Below are experts of layer 13 (counted from 0) of a mixture-of-experts language model. Rows are named router (the router's row for the expert), down (a neuron's output weights, with its number) and show model dimensions 0-191. Each number is 500 + 50 x the weight over its row's rms, rounded and kept within 0 to 999. Numbers have three digits each.
After each expert's rows: a language model's description of what the expert responds to. This comes from a sample of Wikipedia text that the model never trained on.

# expert 16
router:540455609425518514475513482492557496457514560542565520447442425487485561528472491498530535416542517507537512458549439488504534475555515513470520514439390432413403498585520458484450468508479557549535465536504580414479503489492450521493533540398455447501509458571575566588489474552482494473397525456483491514498580499542371487490474460461546417481433496496426491542387582448535487403598451533469534440494460465480384511555508552441599539459453459542490434421536504521479559485467460466650514546572471555553483473481489521482582576511531488511428496544462512516598526485440617528
down0:387528514553556506599429392451507517537565518467599534487561519494507561515555495497442506455523581491588483480508466468487524501537389430521507411426382461517509509468581442557532549476536542538487533455399530539471538454469486512551495541450518518515412498550525481384536518599447413445588427427468455479510493460427463487512478454436497542442463524600516520484555471386509510450481420568467531471505420414503528488465445550470530503585560577464572458483480532580523472466549511583545495491440463431503571525510487476414449511511470514505497474488533489534461492396389596563
down1:412458448420392554428564484486451539538518517468409469505519509449507475457500446534457510433561483517453524498487533527524470490439419526468521373563464467560435435484498601485507397472546567515518570442525502481479390482519454514473488405488433560486475551538462515494547472578560459425556460406493420589495567539428511477499530457582559449556511504497530549487512423467408565496510462540475559498473520474500513543522472554511417549498505485513447466535429503503493451557525511563553425493509578542435538569478487520433424542493347555377521482466481486495502522638477425605
down2:547497487456474516487511452491503505429563442576529528459491463454545547517447416521452529637395425470462545481567422525452567466416527536487492516545419379538522487552484524580495453499589575529532503493510493560475561512498446476465504516529586449435543534511500624504558485517574492546473513484484458577503542484451482441533490531470455449577482466531427519606477463528547647497582467493511463513407474518515562476436546449440574517513389469472483562465481468541394474446538450550467451447522530451461447372463589473573592458454470519498460511425507480510484567572487417461
Description: Punctuation and symbols in medal tables, coordinates and lists, such as the dash in Gold medal – first place, ′, ″, °, and pipes.

# expert 23
router:371529529542548523512497495479468586479442394525435493448531589536525465478587525585495505473502450520487512535549409454410422346397542463472455452482469526529470548436433580486499515559543466526502598575526482499594521485397544520441439474583531529555452460468484431525407545516516491545526451532529550467510454469474544501518444520535418473498512420576587546467492430475598375527494528494529515455479425525553559484532525549484415548496554540477437569513538526470504502595488500588481559550518512479444453474567546420395500509499465438461525499566504452491491560557432491549
down0:548525553532415405439516478550472520572461447524418489458480443538498500501484495443478432507619452464526503508539575511529456427464553512592496602510514446557515492508545521512469542492477442441520574601428504521550471558511525526450485529373570443506437638553468563518570584517450568480493545518560514599485508482423590532449542456526469420488478455520565500497407496525454584392454518489549463491424491458499455523493467542527521490488525479475440530535451565466474496519491506559534487457503603520492486627509491402468488453590498469489433420483564503465558589444478415625
down1:547491516505405468555562368487426462533475492577406535575509470425530577469488406524512431503382548510538528521515520542624578603574520593468527454520548494447511479509428498514511443374488484433523560388467445472544522578598538537514495469443514504486492474525437524383531475606471524452453622419488442548518525560514518509564473430488527499575581535536571510508501551489455570471489575560552478499559524514497389504531553432446511392554498457495549454472506495526507493508579515516542464464490579528462501475433503467533527573497442526519516542477532586517471459470478492474
down2:544454527509438515447442552484472504510476482525447501444527448548464562556514516497460477401515410567493512461377579506461443391520570562536467628537576518545524393448457512430441498556412431445457459545453501580492542539565488490469457395512435539477445494421472429471457516460486452523441526539456461425464476500498528474537457471524458458520588554470485551510536488452502471488487553498478576433511493433587529522413534607399512490555558453474452546593494512444554432452549453498492541484405489472509427442507585463487395505506418407431491428545458534424543489448516550512
Description: Function words and word pieces in technical writing on mathematics, biology and chemistry, such as rational, unimodular, protein, cells, LaTeX frac.

# expert 41
router:545532423441496441478561525555504469522552586504438486542492480480546487519548452544524448415616412561549445579479538572419500533474531513485470543461423494504580578480546571479517517586423517470505475501547514532465459535531513450524505491518506538582441556541490567546436539435416509574380409503454452567525523526556486560527493586501529486503513589637545442526552614472547590532500494563469451526509506636473497560473572487560588476538420452555529510494500456535530451406507463523416535519521535532558505400416479520453562463533575503490412497444562539482534487551506536475
down0:469468501386531497484491427551462526533454464588486564428501468554511528503544510525496465523545508587523526529429526506511462534491494580514453468534453482403456523448451571523406549538457541513480482510509579488484536466516496457524472496562454616539463576508417559412421496504586476483531533540416559489537498537502536535525543532490549466415378542551550587493505483452508499515583423509493470580538584541551507456400601572356468430458546459543493534452582484516427515634467530445429469488471492405508524519451461470523515536535497460485497456422477446459569469584512365434
down1:535547557484476464540587492450546540523498504504412525465476497462440556453532503572581521466608529520466506460480466500445536473492532449513540511540573583493499600516520538528404503486452565478401645558480544550477484516542500507534524485438409546486513577472402489521476480526562511442462508549442547451515518532472564420571465488509458542539509429491578546470470413543568431578494472563561484494564508568529490527450528528486533502545457574533509562615508429486486437431531447500517391489511328454534500582509423506506513617547574538539471409472445569506539512450469458604
down2:489495459538497551477379440499522515495466377533521414477504595577438444513461544505560458489498524493596481483527568468571499510487575470602568517521520450488435472497437380417541483462447427450453530452528515519508476567533521546472523488545557587549515536532443458642415492623509603430506541481470425587428447483488436418527559428485478512426504594515485583528550491413582590460488468493563492452441467500575394533516521470530523530503501490440521512483461438541466481567526446534570505525436470516545538448481530498494487468510532441512490533505491471437448510356451494477
Description: Commas, table bars and prepositions linking place names, especially in shipwreck lists, such as London, United Kingdom and the Nord department in.

# expert 29
router:427462542546538520542469423492580484448516497573535575538534368434461465503385445587558515533471449558424496520462487586428405597453541418592523483483567494534584448537462534531437568438506544521426514541449532481480531539516495566431464498516481545528496503542491536478439434462481473519546536530477436556460415423490474472524490468504477452474481399518499554495548442526475429575500413395523518481582545496482631495499520491552467461431488481469478481519413472559417515504406548533586516489530493539448533390461456383504470579499528458499486420496587503449502496431575479534
down0:534543530458448510514489516454533461459521488536485514490533505616465516580524495389440576605562570389507507519556468524506567440462468553513517529517507404445505546479481506538548583468460506506523517567504485585425537469606537529557446482466425495584475533529488567484482538564485454429440576451593531559491556436539564520455430445572403519544494426485464491462500502522431538544535488428513450654469411456592525407468534501423508574454549512486516394508518528540547505447530610509435554454455470465484492569468408530495515462544555507423607504543524461498525489463437553467
down1:365504470472500488561502475495432557414441468557517507500399503435484525554564519495546543504516500479439544471506546543454479519478484489454468467436533460434453479452539488513487471562428554576464524512490509493471485443477493494497365459450517503451560486526532525540558402519485427550511624472538531471515416475515496435522506370473606418526457465529475533530522471457491516568572524430472414442523504557577645466460453458426515516497588541471515495469472462547481451528481466608457500542457584415564510497504472558400398562565406552484431455491623591493570481519487469465
down2:484408535508524527371554550565551514595549584476511572553448413497547470544503544509473607524418465463512483550465632510436555530457540505475537432482560582544449420528496563556564519450461629501563554555525484469461576483580475468560436493505488457424475517535440457484515431572436597503544532426488443487519503510488446476494570499485441416526511534437509544506579473422541552479473444509532528458523573460536447489592516501493485521468571452487475430422449436580462445487412571519567499511506459596521505588518524473453520430546525499506534577587553490530532554501464578459
Description: Quantifiers and modifiers before plural nouns, such as many, several, various, these, among, plus and or of in policy and demographic text.

# expert 54
router:525494507471589496426558420553529471440502570505429419524470538614439541586523534555524408436565425543551482514492550491539528475504465431517508470403500447554521583508452493540516489530465416482452458520570445505585502557560487561423509488547492573514510456523581458556500549445551464478430504507432455569492497472540503470564508443444534555404493606450507464494483555426572485436472392445495535486550550518516544609476605514521595531562490550616553426500455525470593463516493450394507525554585472467567489426436498493490571517552582490522415515466535509484562504450483483540
down0:533517525470442542488504537427518527494474459531556507446523495528528471503478551513457529439525512540477454498477527494527523375516516580576607443485357504541562489445456442521600524527552457557494442401398530506498481503545464433566422581500492505531570455554523556512522494472482479523470466523508527510545462504488517422557410621431532482543528470490472454476590505544600426440418587362455499432531593545532518536451546520556558471511507508443521558429447442549524420545516514537476562439568474416472565396524603437510574422446536533520471492557435455491566513473533482441
down1:505483463485579433516466482447471534556511385568520477445523565445576511448480435499430489512457480379408580511447497496556449418479608521566511456449509446464507487458540434534563582466393495445486486425552517443452441531526529594573534596482510485516405551472470602591384448507589484457479491483481505568600493480468441514415471576416611427551458430467503596528559448464551455456556464426442509474466537472506464486522426426493476526492468500459490472491523528520565437477526472511556538497595549563502531487459427475551471461501522472480443546488495522544490511527422489425
down2:442461446482531547448472384514482480530546547503491479499467583443518418560481513547511513552506450575547500516521493467455527521498518544456506523513563512521428457489539524508443543512476520543442606538477527593392513547484568450508487538519444465497562474558510509399500547487555557421535480426499511540502537429567572388448543581415469465492496525545383457459562511516524476512500598400444469491455470505553623497483549434521424375562601467539467466484526453547475426500552448502561439531536496428551483538460406477571435522480454398474534414629497561430509522445543453475
Description: Pipe separators and labels in asteroid tables (MPC, JPL, LINEAR, ·), plus unit superscripts, colons and semicolons in infobox data.

# expert 17
router:431478514472517563512482592481535514468522476474495444566573390419438502591509465511455564467533544534494532524454462587528493438554462425489497556520449459488465582495519392450520500574490533603509503491564525452579510537517444504493423505518441500506493556571514400539479593556468537577523543497525412568466532539501567491486565528439574444509410596456497536520445592453448539460555484529463560404480453486565456525521548475469556573466461605483507382461498466528504571555492557420428466494515537527571461568373554476462440532478461510523515498480560482418570502406514588545
down3:608468450420517421514557502490506429537521480486476514501497530507532473480461464438477508465553486461461540627532502488495527533537458466548566607579474471462486492522566633538467532587505480513471410508450493410526529431517458517423532528444538398539503531496499540520569490504501470499468385477442565568453545551503448551499495498517509421440493543531466514533492536580487500462418551549580462488505511501529501434362559557482455558516435494630577545382408489415557393533533454514459562561567515542570395499523528442495570503544506476550482533485511497523474422635508494542
down4:405434542543525505547509608478555585537528479539444424528531400562441530506435543470471556539524473517502470541438460570544531474551553463576442456535473499465463438430457505595545511500408580589573458469541473463430481499490536538507540443541552545632463573474476441496524429477544446478584561482512512486560584497549444522505551543494510473475555564572577501550576480482514434514530557577443599400464488430523384478538489577534460465423512565495521564483522481480450462547524478497510500450535389525543456402469484399478555569465485498555534453411535525554540447494434468479
down5:441537552510538543472504500426606493553484487489433442531533563486561485558495438385466501603517477561461436404500450559476410547549499460541560512579528523496430518464474474462506477472483568582513546427405428538505520521502465505505517469481432503444427514524543526359471601419448549510501572513567476528459445512445505554495583494552533461498505468585559530521501548521523515448475613491511525473475496465523469564462591525529505552459483489448536577494354499513513548586601560462461444500469603551512537595430522402477500493416538571519515466521515506488423513392469486414
Description: Accented vowels inside Hungarian, Spanish or Thai names, such as ó, á, ā, plus digits and fields in minor-planet discovery tables.

# expert 4
router:476544512547404489591518372468527481390544434549415499510550454458527466497508461587477445555470504479556451467572479543390400444410538450495524440453390485464532536444494607524509515500463429437483546540556500504616481502391583534408524411477493540605472549471492407496435460564523462527573487530508533555429460441498472498542456492503473515547534500471529566507541503466582443618506524497561488436509497499520438542532527512507399462449500561495426524507488504583459482565466541504574517418585524509428512416535494447533500517570519442439532465517541561522432556458523498533
down0:546525476519578514503401513576391527444466494427515472466490425469493553500578524504517511502509538402521474462525450544471447578465538470501483533541453528553470530535430445510519516507505498469544435543550557447449501415586541543435483404448480507467509574497502439524570587477551438507529501573568550513543554440512426495478542528517550624540533424420496520494416595382532630426414532490540536539503555473520486569520525546403587535609491493436531526523462472541449422446552523519504545484440462567624513531479588564530378567460497522518557483461491443481525462470512467499
down1:523493467458523479495462532434534507510431433560518486550471488542446585472420486424594525466440538468437464451538449511586460459512450516536569513562422605466448465492494469510505599473485462440533367502547485518413455449502467416548549496461558462525596495488396485480460459470435439458483525563500455503551567516472512428501532525507487570483555442444561529548443404538588542509424552530457502436500570503520422546528485451555609657417535491510559465511477521460586517607522441523525563511521545429503559429542492446467407542454542546467417470556443485493554511501504557552
down2:489448471556546555464450469419465410547515487526451553465345548486605523515476565503488460476538432536561514529476513497389459476558367445449502473511517466503514429482474560498508443539476552495557511451513407416470413443363515410572513503502529476461478472452494508467524463539506498415553473497468464547530526407426530469489452531574511524468555477551562532549452548430480499532494502578578420552516459401584594570494475473444546475517467538474534503544512436490493463504550526535519482453473575472612423593408580442421483571446438481533578499537495532439552493451537511465
Description: Articles, numerals and quantifiers opening a noun phrase in technical or media prose, such as the, a, seven, various, several, digital.

# expert 6
router:492509473467523553421379473533454461510481476446587472640504437427430530501548478443437442447507525506552537538497491450507481521487480507444497518536401462546502524502582489494596513383515418467535495560504483488469539512464498488566480493533478422509551501497387492497572559537536453456500380513583523415481562549459448406464578537498592497556480512506533543379440618453503524544513468534502527577397516587420483487502618535548627511499428483523518451464518504493553528596546527511500550459475477612539497552505455478511489538432527434530560462462520537535551461464546563444
down0:510507509456448534398474588492495412431513475517489494535494522500448518536466511505503459464440460554411505474491429455594448403475486543492477525612430549471463453492488481408495540445455518511378454507524478446460524455467459464553499480324556466544488497425420544518462536459478499437518463437569561460485466458526447538435454474435429483513533469476470478457475304491377495542473516496496494471486533528484567520454454483555518421483554556562568420506435481457601522552484495482461523465538529505535542497491467684523478545499494577544510467485574519503577545519605493518
down1:520517471493500507478592564511484487437530536414540486513508624499501545537560544520528456525614523471426491451478513517424476539488559554470536467540600550453461559462554461539525473476427516460527487467517595518527485570542488555494428490339514431493550500422502363466481500484540527550538585512510531498474495427548504526592483528488491456466544530477433552563490775594516491412420534478537449498463531472495528488437504536549509475507466525465516541445420481496452498486496438457510528475561493440403489589502498572514506485505477406485472481539394480491504450521441503537
down2:495612563514526563454449502413467477521395451472531450617475493485518467451490513501486560574511488537505488489465464541370470474419487544549512465582559533448548512561490479543516483473455403388650550462570477510523434505547475503483533516444541537415530544489505511449542531442587448388446517431496410444537473480503528492487518533505491441505454457530500520449524481516594532539638538574512512528433534535468395466559475557471457489574500472483506421512402506476453533516588475559533455567422518525460484450480510495504532500482571492687446436455525446530541522469451508516
Description: First names and name particles (John, Daniel, von, ibn), often after by, a table pipe or a role word; also taxonomy Suborder colons.

# expert 15
router:489490501527479447507456465531554499390464533568514459493526521524465540387366551543494487572507507536480512480585507449400439569451609437450570438461493533493523426502375540555470466417447488416477416537415469475423583523498516523459514460458523489499519421547450513499549473529477489504480566499447549488540551522400459490522505543462465459545599453516568560487617376584453529601456528497447435481504519423402562469474496453552439493529524474549457484506467534498544487503452494559505548496557498502419522400514463454579524540439558556578415445540493490551472587489532516553
down0:461525559463455460550464568527489502586516484555514431523401353452525508502505470561520508506542483535514413479494537566515635455534393457470475490545526460433484470542520564550465480517514528585458522497507537584493500527511522518457444534484477472532385446542495612528541505437588505485443519544540417580494545470476504491570480536455536456574597535482478518511554418420502544528403429576442420493565537548456527523586472582401521496532551487575488614556510466478571474519442540509584556536473550540486585460459438511513462499448602474516522490490480508578467597549440451420
down1:615544454435515468339516562523622461549530582455471486487540405478479432595530508546502543591497487494439429523516476458578523465556459482450493618591452445480491470492517500471483515512405487454496572458470464527425546502556565557529492459468572546472595525459562468475507559505437545501388495520560601598503505552479447481396525454558540512492494495453561488555454609453453467485386448515504499580478425484410493489433530507479478511553530428537474527502485470521535492410611532506541492538477491420506514599472489548443517521455535464518513498473517480477486542431537582564
down2:520483453567605553638613549508440448516498489551471515560364517550565506490457589452522433506483515502515441445485551464341528501461469498577481450495597520526534452455537468548488460433542461483569627415512525482506539556405418441445449492486472544468508522495467565477553543522474485470526506573476561450460554484462461483450588511496510469510446486548515415531488502560580521608522530561554473553536515477541395500532503506510487508420549562477477482454419489480518522486482554564533470539570491476399528467474447525532462615502598536533400544514484564452465455517474436567
Description: Nouns and adjectives about schools, universities and business sectors after articles, such as public, private, school, college, students.

# expert 60
router:493475514529468599478457504488557487522540430533593518567544468493412525464510419500457507448529534490556563501466461556438507502500518486549530526434382461526455593392545448522571461465459428535513496524550519442524521493474483548505458436513423413428444531547460525509537583566511485482566476531429495580512461468464492484460537529468536497530357523453571454441558624372492613481505454481513577575563397506472539504517624487443490415504472556593518426412472485478445491481469557487453578497535559573532500525389531507538590552510528461527550450529448511472510445427480523493
down0:495556469439523467408473474498430463503581499530510485493582553490487561478587580522434465488622576421506545479522487448512454528435480457481508491491472487468518442484508599463578457467420520432453524480486506539388486594577448459487481373439545506562430585485492451463461476464585436464530410525552490526445468548547607526423499528502557490528562555460556578463553577419471578514519560521448470448459401455569457510498546533547480511477459492514526566491475500479503516505517408567501522510490481441597452669481437454474485532525618527504575535551450496552465448480470490452
down1:444608516576528499433564513620498625540537535513504440487449559495502441525527373464538512451501502463507516451561468523501482508522462537540481456514424497440475497468456476498485577557593509503567428457480546474467559425483464539527553463492397512508596519507522496445450451459476500559562570446487480572521500434486457598453494436438449505524435431515487455483593526471479424518536494518440562543427456426517414452505579556445577465552378561530564476561517464431538532442464433568493425515389410404553543521572527533505512494495423545535460489450547492506424549563443524524
down2:477503511483496451492491456486467576589463498469545532534494533406531509608545529490512526453486469533444414552522513545567482543464412365526487456438511482537566468578619476434516416432545389466445506445554523545491516420565458460605419394560605531573472536501510436555569570595531497424529523480496430431496467524439503504563486531444534435522501512459466483461462452465416473488484505464461474488477549498523545392445499525506406492538522476536497471555528473479511446490433602448512544454460476542459510539431471582385484511429483513416566546608525440542507458584494490487
Description: Colon after Species in taxoboxes before binomials, plus function words and verbs preceding names in prose, like poet, whom, renamed, Succeeded.

# expert 58
router:535405370450387561527516466498550487476438478501455537592496424610549503502382497482470537516532464512561435491486510476394512527541468554548485481462405514474485481551541562516426555616464494527467494525485541538435478470483549482570473570554440542460425525434526564511527483460422453459512588436452571467488563461533587512513514485505508419560522487554544525500516482571490486526499463462527514539531494576526586467418489429546463466623587461520446563533589540561488501453469509536509409557488516487484505458454448478526404571464510429482554477584619549517431478513613447507
down0:473403544432487436525496486494436491506400579553413529587515456444466529545495435590492487500506483515470422500497445571496587510513475469452424531523493531481460455501418542501537547541486561447575533458544531490412485511443567363473493564455449450429510400548525496492488439506470524510566531540509489455441409467471524540508532460507496508438512460539483557445507488509591509534516515443447464480591493563545554491487448449416575480515540480525407500443415444493578476505431500493472563419410504467541563417362475486571397485429487483483555544503553653539466561443467452570
down1:422505491439534431477406495450575474535484437509465514494524486552531424465546520553379512459494426505463519498494506478509576434411545527520565503428580427547511505497473398465576492602613496478440461497618532456448602520564516480484429496516505456484486560406479365481497454447473535311484497488476418481492485558516540540563513431447507505466536537427483449453531566512462470426517452484532490506499442494460420586495492433426494477457479560575474510580466511437398499580515459551464516477443504530535520454522547517527472512482527555510489545434529479462428514409401440521
down2:467435412555400554551519584405514538477537520374512531467410471571439478457499451444466468585527526428460495571488461564479546547512485577494520522592483622531527465565514520502423526509463533474478476550514475494471523474533580553577571544495466530587469405466528571518488555401481508533514522487473497599495516483467521491566597505475474502449507493497498498532434497458570504459434575489526463400516453446461485499496465573413477483542523566499409429484537574565473481502442540609449501542492513311507418500510539469452537572523584446523445480507589483541514434468495491569
Description: Words in warfare contexts, such as Siege, Army, military, ordinals like First World War, and articles before battles, wars or troop counts.

# expert 38
router:502458535484562610457453477472537436399533599528539446430486499576469565555547506436531425443430434487551545490526561506492569480506437493529440481463451468514514562377529411472559467561506476564443466500506564528487441403493471632484491512489493509530414531510518539535504587407382547494407475447444427547463445455543523527467453514570518512451429575480404497438462563473538552578542474465486581460501432457501404455475537498431589535556553435524522482466486512450557545444435583469578485533470484478485514522467515455418565502487514454507432531459541581495518532414462470564
down0:469545556478462605409363452450468514567575488413573385552396411489479516535455540466451509463446539523558473477522512517505434492553455415464443451464545515508464518534510519484457492456497467507478571551527564508412486434491524482513423511504590516458483485450497508566537564513546517489421553541410599515465513466494604505528428453443449521538561503501382519519428494503525496571558568472400486475484487403429465467571529554495523508584434416488513492533469495526523551441475526514487450470483511493562669588540537458510483480507511584439561480452575540515546509511400560466
down1:514500479532433476485492489490467535496551517547461515469534542555566490502567514462405480529614532514521399527533461491433580485432517569479522481464478594406498418458503524483586486503494395522482451519502487444462483557523560521484632420547572477597460463525534413549544568488475459571512444461496457473421503484596502494502484492479496529381578460347487532467464558536591550468468558474484543518483467479481534424578545508499529528470421507482525505451512547439546517455483468517423458480595375565519407507503608563538551427507596598517529480475441523434536490591484466484
down2:474514578472569524562500469516464512475498518511522536433535595513478486487518585492547509505538491441369423528479498470488562524501513598489583470552540478495487502502474498541474390455456523521498484495626413484510518542484582503547575484528582534464553457395457523586480496528529411454526533585520418459485543510647496447505513517484557488469583415504410496575524619516560491497524550478468461504509545560443504501450567447591518450400538518497459423439437444502498569567463492495492402437519429521452557529489475439564527572461609445448454514504574400554504493560433523564
Description: Pipe and semicolon separators between cells in sports and election tables, plus markdown divider rows, percent signs and Total.

# expert 11
router:476510491479522561501420585577526556426539466424561520416526535511492467514445481544484478392454421556479460521478466527470416508429589410459450480549514598534501518446456484491489571491560536485515452544560419484425473509466479525503456428492431562543442489528502399437421469456535472534474396437491458452547578486502564454524515519448517459555499526481545417461433428560535525580484433524498527492447417506419516496508458456531515429526487470472459497497476401543480568471471564544456497460541486556429491367551557441517472581519481599552381513476409603466501520532484395581
down0:439526403546476497497468536504452517532513470521573577625412506476465507523465545460492489541567460410564511472542469582528521474488473601510418515435500463535475542488537521538559496480415431429509576480465410545475590493501485430462546569435535495506429572513563478575566532475430529505493516454579498586492546482540500546506504434527508474506545472470493477486422594430477442560465503477449442421519436497545517503644492616483531488492451570525475476522562425371468501467559491474507534500556496578527436528455405559439514442528371474464501575480478460487520460464490521342
down1:523479501531502473520455542497397481574544556481434505421536458464421519498501510571522431516543461430535467442494488537460548512451584479502467499491482588480506548504500460540605535496508467598545469483539568379543480387483446580523527459526516496459444548444488544469562507530482579579531510512470445506535553457503534385583475500505545570604541532427403528491430461597478464416504476437564491565483416492421487506537474509491511479505484549463546494541522495491409570435516478407443391604528395518491562557526577616451546490489504515522451408477469461561425502413479427454
down2:478441613564389401543512457535493551439559473385567385501461479478527572486459504516504470451552545559489421562541558532451484526538550478414494427524495398431532460520543571600468515536396474499509523430477528514565403394488501479556525462480486465465564532490410448540427500432514386444550473536474475576565535439557546474501449580438464524565497517559558480453505582471535430515523477486519543587354548543471522503501557489451515489482467458445481523470507491440557485472564519464479537457549491529465517532492583515511584448574489427517553408516559462479445530535481535500
Description: Copulas and linking verbs in descriptive statements about places, people and census figures, such as is, was, became, received, from two or more races.

# expert 44
router:514517525481544452508483389526543517473437483511496566568463445571466548548458473540497514519483497592488468469527542499439408507464556428419575483451491531486615575513418529553439566484493440420507506500490486570560522557498486509436390483569543593445423499493525447463443452473445495527456455437419466532524539570447483466575438417486435465562527525536519483508521497526539506459477535523544511517526572652543507500464516433530434444593524453597500450506471537532480485491459400546581461508544431541497498308556467492519558541474509497614567559417548533483514514428560484514
down0:589606526481417475439426528435544540483451590480433539567465436517447536519531503475564431532571496502474504483426500505416473487427548481486436491505558521601549452499530519459528512525452513495470482455459467454542419484490525523552566616476449424511531515489525456434440487549601562527472525487521443607476504541465425522524532509560510496483588571552534541493572494496453532483468455535417552418554495457497485542633398618447541431492453523506524413477530578500586542445607462406439533414525530429497454458466589419495507523470542561608478513471525532471521456555503525493
down1:500500636459526496537582553563559476503566436482488488382479522540455485462482416514555549432413473467509509512552544594316451502494548489504511413544485485329557534470448480447521461460503398503497530561530512521547535519564521571441508532492542560555496506464474505427523549477550461537606557436514526533593517449453545492625474495459615474457507502527546395533441510466470575433508558492507434484501504502603556588462562508539454510491524464570502504465559546508486479514594487443468470552495517466521373476498443515466549452516519509511539537517580475464516451539515508452
down2:460511491388459456461534493519579533514469469547536459539489486366512484541516464591487428502505398456580489468456419351473424518516543572524429452455531499572507548564535482513490420418501539468465432473580609385436530559434447462480472536530538550527491521491506507501542458464487463526535499450515504426475473455469478472416455517488566570490495518532496574463431541558397408538514516590428549528445520396572479493521482369413508516547430465536477543517485474508488457472452414507449501546526417476523541468495406465474518491442527455478542568471473547430547492545478543625
Description: Articles, prepositions and descriptive words in text describing buildings, stations and places, such as two side platforms, brick, railway, nearby, residential.

# expert 8
router:535445594506509532521557530496514481514540462482597543419549596488486510555522554460596441464535502461480516616463508559523636568535494404427531471495508479506539530451476462535619461537535493497447433463497478588509491506520536530507593462517489495516508511535609539452514508534498445570526514484542581628485442494474577431502513533512587571509528492442475458464512464406451421574486511528506450418530394455479490480488535425503471440478532432410491468526553446450425517446480499403517584545479528460541424506527581440447477535497539537584445582623466485489467575494410454457
down4:474473502479477490465416557501517427502477546524485479557501514437550389438463556494448553455465494541464560476507534424526538502470482515501494546537504512525480500584552447569550480464519467438500573545505564543491570511476596499553490535493481451486668461528480502537435399497427569512590511554577559473439562448548570528518574436589477480533475476527562491516504516513550454485508584612407497427506506494534541508516395497608540368470523467481445552484505561517482538488447465485570516491529398510468524380509593534577455501560516541470422458489376471453461392499498498401
down5:537528511534411523484478515498542428512490592509520505494443470463451492455445482439497423444450496488441497474573439409510536446465437511463484438510473544451497433501442550480482514496510620432583592458569497532532488435437484577525527500517483629409580525502515427424461539474520393462460598443507582443406440493473467487554456536492518532444551423518515513457495582557520610545539496495496442439496569567492629464510482555426439517431542504543553424457546499457503495536427522455463485506532517438493483453548518577468400552472458470431533637496450615478522495507460432474
down6:568570460513568543475444478578547511526529426559548495507448552426498448487490561514396456578490530606526447520538481483506503444409489488440428434512424570540492518500499471575482448496387612565523546539499444482515459569430506546575508559495506466492542520494496497510527575388474498593486534498499531528489410477547423566535480515480424542387609507542560461418522462499534447417541441502495564452476514465484518504567564557518565520547457481538448497501531545470435476541415501495430448470483393401461423494540446505510476572494562461475560435516464456542440443381528436586
Description: Field labels and short codes in infoboxes, stat lists and tables, such as Born, Died, Label, Released, Safe R, 75th, and line breaks after table rows.

# expert 10
router:603534498543507456457387510530431457474477454427592521475513437433465545493432543381450442454500570549511524536526529461463484523515445549449564560595405483513582558527535497429573515483475524551478406542510491453412473430438477512530542504467429364553465503434386524486542571522500456373497421440548489518460527439458477480482537502549534619493503458476506541489475648554499506503504493542511501586463541543460482473444534487480515459516484474468552450474556637515494498547487560556444509424460480598542550515439456473555503483536489591529457416505530488557510549532543549544
down0:506524572464574465572456553547575496511423610581502462446517386436552454536538646482542490532562506507429500438548495441470447470508515467527448520487576447422572525430522479562516487615519542560453517462532532576550547505491445573472508513492464601586561449514494541477448450479412537534469534419484445417482486520467479476532386456494493478602475426528469490483439368489564478471447488472508525577433438473438443460434427480485557567476555446548416546443536459480491461508491483610523513479477529525522527441501462575544435494515482504538432449453495472372495511506445532499
down1:571502413513506481473496412425508498515443524464475530432641519448506450579491526542555458516407570528469451481496490499514495551523511522543584539516602562447468475439501471414540523464432564621514510504589379510533462494550439612447526548540491556537475453576546512521467554450500444551496566463573571498445514421557498563468481571515446407478525531439491558465503495456603510471446449505496488560543466484447517552449398494410502573472471544536474553452481471569516512440369602518590541482544487460520441560438527506508580461414529554503421443546547528507524505540519521466
down2:527515553530468565529522462501473475472473512552469587570471454491448533514560523457570470499456493419542378455436457515681515501423523472495481531461521471479516381516475456504417569513481460485410606438424475471545540530538465529551595523554464477538465584426548582513500492451442449511468446505480519526560541557540512394562448520520496481555520511583471541550540494378529576542500568508449493490436516491344508518515475497545446504470495530601515432491408468572512547518544521585477517502470414430537546396473518487521559422429441568477445479444503489537475502481488417475
Description: Words that introduce a person's name, such as by, starring, featuring, and, Justice, father, plus infobox colons and table row pipes.

# expert 3
router:511494523563415464528460547555458609567447412409591605433474528429528505485449386505527459450507507583464492502505559489483567552435503427473545520428539521512498456546462438456414427492463544523568474542476503597547501472497615534420406436507520565543563606570503485463573373484502460551459618515438543510515475457533451433467475502532455468516550546451560475497451393503474516531428515543476547482556473558557568551469460534514463515456559464543520559448478465486507531488483412533590500523540408498458451499583452530534514496472499454571415576486422495514524439486531538502
down0:439514495507463488491546410539546418526473508528611514575433501557469531559467504524519510561455656598565503463535494493563533489509498565571455519478488436621487479498574463483435509471450479630496416561530490485490544599529500522590470496570493473547586427479557471520488549558494491444563568640372433455454508430452480543567471491536520474530509429496523558553533524442528517534456478516469573470568470541604464481556497540552491532564518458415540393440470553500566492556530603450450481461527479496405483463520515557488493468528558526486442512522470480448395461525467466504
down1:448414537482513570502424503563502468498508628422588464404548489490551533484585411473482533476593491480538494562440603510551452616575501482509518500591426465556545482442527585535484491413521590551487483483542415477495526483560618544455529518523510493479492511502581472489527465490499445473512408501495495546496436506517492559408521469520456462448484573516516516412454556608422525454426522544471480643474486483574504488515574530490555441525491513513525454510458492501463442407527553471500502481485582465459532370502473458569455472554411592422500448480572499513473582550503533545
down2:480508477369580457454430536455454513586469490533397514489474534554494480484474390434506570470520464557454507485550483511563541500438552520542463482456547493523485419496514473394427480469556494500438499509525486506494476539491588638496507479537442393508591498503452467503591503546492505602436485573490533425437538526472452415421569504480541527425482425464514502609452477542534399519530469527537469410483453514576512505444499469514421492352501580487571531452530504535455556480572517391447555564475467506497500461468507481548553460564478489407505559415555469519440548471570453560
Description: Past participles and adjectives after was/were/be, such as used, based, located, adopted, plus word-initial pieces like r-, en-, am-.